Below are experts of layer 2 (counted from 0) of a mixture-of-experts language model. Rows are named router (the router's row for the expert) and show model dimensions 0-191. Each number is 128 + 24 x the weight over its row's rms, rounded and kept within 0 to 255. Numbers have three digits each.
After each expert's rows: "raises" lists some tokens whose logits its average output raises strongly, later layers aside. This comes from a sample of Wikipedia text that the model never trained on.

# expert 8
router:160134123103145127190100124139094087149111137138063130123158088130117100121081161123084130147164132143109108123136130144136093140137070126159149135140134085126093101091148137147131126133127155147130119126108121133125109149101116130169124110158153132127151126119112143099119114132164123079113122126153135124147114172150105142139132077095139128123072155154177101101123137122100150144127107125136097136119135121128152109126082117131134104110182133122156153119113107159154103124125111142090147179158159143174080098161112068132114184157124120148103132104109159116135158126129160143
raises: ".", " in", ",", "-", " as", " on"

# expert 5
router:219163144147110109127113105151146074136143109131126149128140136137113127122102155123090104174137137133112120132115121115068136132137086136120128154169066090124124146118139151113135121129121145136143125128101113126165153120119106128136119119149133167090181114119129128096076117125115137106126158138094165119145142147147123124148137121080156128128072155141144120161124120124112128145144151157131128142115150105124139109133109126119109102086238125126166125129108103146125089120140112120133153092102125125178112120089092104120122068151120144145116121162137107099142101113123104137
raises: ".", ":", " |", ",", "an", " the"

# expert 9
router:218134147155122120115110116132146066139128093128096136127130111147113126121108172127082092160127125136130119139121121140111143130123090136131130144166084089124148132118120156099133120111136155147144123120112128139143164109105116122140142122152140181102172129114129128109078128128093129108141150132100145127167146134136116120146139119049143124128063147137154116134112117129095141134132137148122118143123141102118133104134107134107089101102248120155163152142104114182126108100153105118130139139112120120122135124086106112084129074134121154163125121153142103112128117128125106142
raises: ".", ",", "-", "land", "es", "a"

# expert 1
router:184136082166115112125160148152093076122152095155128142123145088112154106156095150148128135126134116093096109144143120106162070116101080116132128109117112138124176111134152144119174076130143074122111110133128130151084151125086121130160168116140145131133175132111086065142122123141132136090131147145110128081103125104112093167122145117107160157111113160145138135124130137113133153086074140116127128139125143124129177162141134128103142128112162098156117131104155138106104125130137130138142125123120126167129123099102134132196135136141140175149143122150127080154148108145123154127
raises: ".", " and", " to", ")", "-", ","

# expert 12
router:204131156125127109095136118138143094135146109121124141126115114130117117127106141123094123200147129111119117174115123172108119125118058148131144118152085060127146125130134160099114113122115138150151125117098140132117146116112115114136129124145152171111140140146121111115055116133106137100100136122120141124160152123141139133143140093103151133134085147119162129107116124127117095162128116138125119138121136118088112129132099138127100110093222123127141152126101121168119123096198100109131136140113121125166132133105090130096145087141166122166131120185138062120149118131130130153
raises: "a", "-", ",", ":", "i"

# expert 11
router:088119183112110115161139149116126144122147152082105128116173117144114139139182147110145165127113091146104113139139148099126138118149147068123135158163125098125123155113143124120127122114121156124127074146126092156113120143143118145107154129135164152108129140092136102109100161110128124185118129092160126129111147126121145196132168129121109150128106141142125176161125091147096065150183125135138103128123135103123109083117123109107132109122112174149144159105117142172125117118179136139122117131146118089135143169141139120128055138119129129153109123111181095117079130150123100131
raises: "-", "\n", ".", "=", "|", " to"

# expert 15
router:137094117129096109070096155115128170109113150134130108125114156132137141084168104149162132135109131132151170111154132100128144077103166195160087161134129084138152144144121134157109140134095140117139136082145116087117157116143144145132082128115104088170120105127110159106114123142119181115159141113101133130124124164088126091118120166127111102144175149141140122107154151110126103080140165131097103120144131137135122168125112140121087152099094158123120103137161117125116128139105168144115131176152121182138119109107118113090108129082155134102151112114102155111090129141120101124
raises: ".", ",", "-", " (", "–", " and"

# expert 10
router:110116141101161159100160111125116167123128196149135131128129095189135115140123122111131147109117130139124145150142126138120138177148154139096150144131123180134107071119126086087139126102113142137067105122161167118108081136134134140124135151096097097113098128122113101139145146130134070154123116126174112123104143131161131155114135130124092111093179137134115149113142116116123107129125089134126186131131091195119173126133130139140176127141082146112084066087141108108148125136157138138123127135132121129130148166149147123143145145101086127107099131093106147167110118154123132112
raises: "-", ".", "er", "ed", "i", "o"

# expert 6
router:176141175122140095068134121150097126129148101073126139126147129126102099126065166139115116174166133093109120120107125159137173147122080151131152122136095122121125099127142171110121121139134174146135133123107130129122129131083116114128101122113134118089131130156120078140096112133120111113093130098131144125187154154129134160146129102106129113129114125159166159107103117138097169123112123117123102135122127127091129138128097130110139150099198133160110143149107124168139102100178115131156153142087149119168152124109107151143126106159170108163122124175153096091171116118124115144
raises: "-", " (", "\n", ".", "i", ":"